Experts of a small language model.
Size: 12 layers, width 160, vocabulary 8192, 32.9M parameters.
Below are experts of layer 6 (counted from 0) of a mixture-of-experts language model. Rows are named router (the router's row for the expert) and show model dimensions 0-159. Each number is 500 + 25 x the weight over its row's rms, rounded and kept within 0 to 999. Numbers have three digits each.
After each expert's rows: a language model's description of what the expert responds to. This comes from a sample of Wikipedia text that the model never trained on.

# expert 12
router:509484521489488516502568514547535500519457534485489536466512526497562503480472518494460482492520480526518453474515514516489501508471480531491507504492520529510521511520503524486501476489517565511494535466497501505497478465495481489451513477496507508439482500492478505457555473512524510509530490521564541478484492537484468466540447517521468515506511496462508512525499522539473501521472507506538464524473472460535461521479520500518475486474488485493502493529462496482501489481502507
Opening pieces of longer words and names, often in headings, credit lists or music articles, such as Com(mercial), cl(inical), Sh(irley).

# expert 56
router:488468532511528493469527547492506504483503482533521537490475509546475476515446458499469476491477452500502484493524500541548440461525468536543493510489484478486480512516498491501486479505480512531456478516466522495484513444502467509496517531519476454499479492489490470535516512484545504505519541493505475478480487504500514459474496477461470525521526478491507522518522527527480536457501464512494524500512476469489513511558494521502538485509482551528499464492522496519534469537523509
Digits just after a dash or hyphen in year ranges, dates and scores, as in 2011-2012, 1991–92, 1–0; also present in year spans.

# expert 32
router:483455511502525491511490533537451475566508500505473505459530478502477479463490481492471470520519499440504470506499550512500484487510488520506474541512496515459559514468519467500521473477497483478513508532534502496498495533459485500486463503481486483511507487556512515499524506524530478503495506506525471488508510508517492518482470514519476491496510487464465473477501512491451522459486488506472528532490452549467554517552511512557532526502533503554522497500515546525499497496486489
Digits and spaces starting numbers in season or episode headings, dates and table cells, as in Season 5, Episode 3, Set 1, 0:37.

# expert 15
router:479480544469507461509469501489537502520522479524535508543451489489499502503497528529509525519483526477491500499506545495466469509474470522501542505512523486512497502448460517483479459495478467497500479488492496512490476501500499481507475479527519494536513538541490449511496494500477515501533475523492465536481545484455483510473541469523532466544477505552480501557504459512460473485499519519492457494514482518481481537492513518559482491516518468518543471509549505505485517549523503
The -ly adverb endings and short words such as also, not, more, been, then, later that follow is/was/were, as in extensively, significantly.

# expert 47
router:486511468494482496506464495520521492503529551472531486532496456502523487546464538495502517496463508541553535494521500490477518470520553512500524522501524513481474488480493478548537529495491487495505468478503467507499464481524468492503475505479478500544446454480533517457516497475508494491536443528470539531465508492497506490508499462507515524517520531476495472486493506480505527503501433446535516489461475539504488542459498524525468493479525485497498501509506510539544488505484507
Verbs or participles after was/is or a noun subject, e.g. used, based, held, located, consisting, took.

# expert 13
router:489460542513459498468506510501477486467450506506505460482490469536519465494495535536474493509505522478525503525498497510488494496493468531459488542467499547499544518509538515481516550534506487485520506539500460487500520505446526561533532518535480513483519480524526480478510513514478536504493499507504478496480543517531495467540511535527509487467518514478461491450496478497502525461471491438491454511462500507453500508528489488475504517503504484523466501520531488479454481481470487
The space, sign or bracket starting a numeric cell in results tables, mostly elections and sports, such as +2, (%), −, £.

# expert 30
router:486464466519538478507468463507479520506524488557494507476475520482491495504493465472487466497445535519513482444516512511493480479519483504521529502525466495515516503525469463463517485507454483535485529465517556495472528467512479524463487484537487501528530486508489521521474500524531466496524516474552512489530469472481554484477523524494455539548504520495491501480527456491464539480500461503525487505541497524486504514547498516495525493491492516528512551538508495514528524510493485
Year digits in parentheses or after commas in name lists, mainly birth–death spans (1934–20..) and taxon author years, plus "born" and "died".

# expert 1
router:482492492520492499439493449514500517474470499553483496480464504548493491490466544478475525478515492494522504499440479482512520470492508532501529502509497486484492508507488462474497548503511495511464565517448486518478533492472540515528518493503454537508501484463518527494461467546494483494512472527461497548521503476523471515499511527517469501476517508532484495483509488508515540475517497493519472484487547549517543513472480481461500507510506481471498547524470552500518530511460495
Opening quotation marks, parentheses and brackets that begin a title, gloss or aside, e.g. "Hellas", (b. 1900), (nanoparticles).

# expert 52
router:470476474537480521471477481520500507509524470519486482481492488470513515472481472498514529431494455512532503517445562537471527510502503475535512466528510508502494476511473465501460539493511535473496529521510488541460488529511499499524529461473471493520527523486492508511496516521483466504531496537465475539538497529477478525489507493510516443547466523516508470534523480518503515498519501498473488496534522501515475458523450483491496493481477480490489534530488546489481504564479490
Periods ending narrative sentences, often after a plural noun or name, plus clause conjunctions such as while, but, because, although.

# expert 26
router:524486452519478487426522469509530455517542504514496530495474460501482503461477460477493466480470500489474494532486537484509508488520511526532509497525491537496455483492556522466487468488522486493489461504518549528480505532536501477549444482515464469491495508502515512513488481535470513487500480506522507516503490516514541499492456503485454509495531525498478496468482522497478496512534525497490487536524484512493521523494488523543479523469477483492546527455498548494524545520545487
Line breaks and = or == marks around article titles and section headings, mostly the break right after a title line before the lead sentence.

# expert 0
router:527560481484478485503519466527521525507470536530537482475498521535466550498545518504471536502503467526526492496517443518488516498467498538483528482514558506471539483498473482471508465484506547524464509437501468493492490512532549498504458483502519528470480518485469510469543495529513530454486485512488485504473511485516474512531498535524463514498485480491509498531504526480454497502517475504509461488474513462554476504483529505502491470538476482491500488523487482489522478481463498
First piece of a capitalized name or word, often after "the" or a comma, such as El, John, Sam, and "el" in elderly.

# expert 23
router:524513447485531477513551497468527488515511503442499495547544450498537487489503544493511479479461482460468503514553511491502537524493476475514495464482468462518525509528513474521488523505511467515503520496536508504498470474468441508468501553485522518537486499471542514458542508475528499474487520503490513508491500516495464508492476453484539509491488479540532494535485489505508519498463530526510515540514480466523483479488544454485490515490519501488520483522534476516504536489505468
Mid-word pieces ending in t or st after an initial letter, e.g. cotton, fit, hot, 8th, pillars, bidirectional.

# expert 3
router:495477499473449457494480505496522474519503494517486507513491448521486506482495537484502553530448498474520498522521550504475540490451488521501505543488546490487495520466490534484499455528512491510503470504487507524482513483507473488471455491487497499467466476519501491482543489523449532482540484533531532551487519531491478505514441476510493521482496537539500534518484518488511528501492460475494469504475475490469493546456468507540492451527498497498514465515555515518527503528497494
First pieces of longer words that open a split word, mostly verbs and adjectives after is/was/a, such as re, per, att(ributed), unc(ertain).

# expert 27
router:515522510491522478515472462501524531470510510526486503532534525482509483529518517499511471457468477503504504509505478539498518511517563474511512492483504555504503462522536448531465511474489491535510478532512441494564458509511510508506517464523510505575479475515504469460516510477485459508483485517484512513538506487505483456492517512451520495512501464511517479535512505456517532490426522517500519487547531476514489521496508498511522502506438513495481523475505522511505488477476496
Final pieces that complete a split word, such as shel-ter, surveill-ance, restr-ain, vill-age, excurs-ions, b-odies.

# expert 11
router:526522536483502522519526474485470527479459537497479482486509538462478480478517471511524544491529513507497453485518471529501503500511525470511507529544495479514525495429480555497506516464450533467489548493495501481505521501515527490492524480487535536475494550501463536521475475470510475500473487527477501448501536470488481489521553495491500441529497488479466471495453507535518484515502491502542511495495497513513529465510517488516520503484481490483538533551474479484497509504461503
Surnames, given names and surname endings in cast lists and rosters, plus commas between names, e.g. Jones, Wilson, -ović, -ov.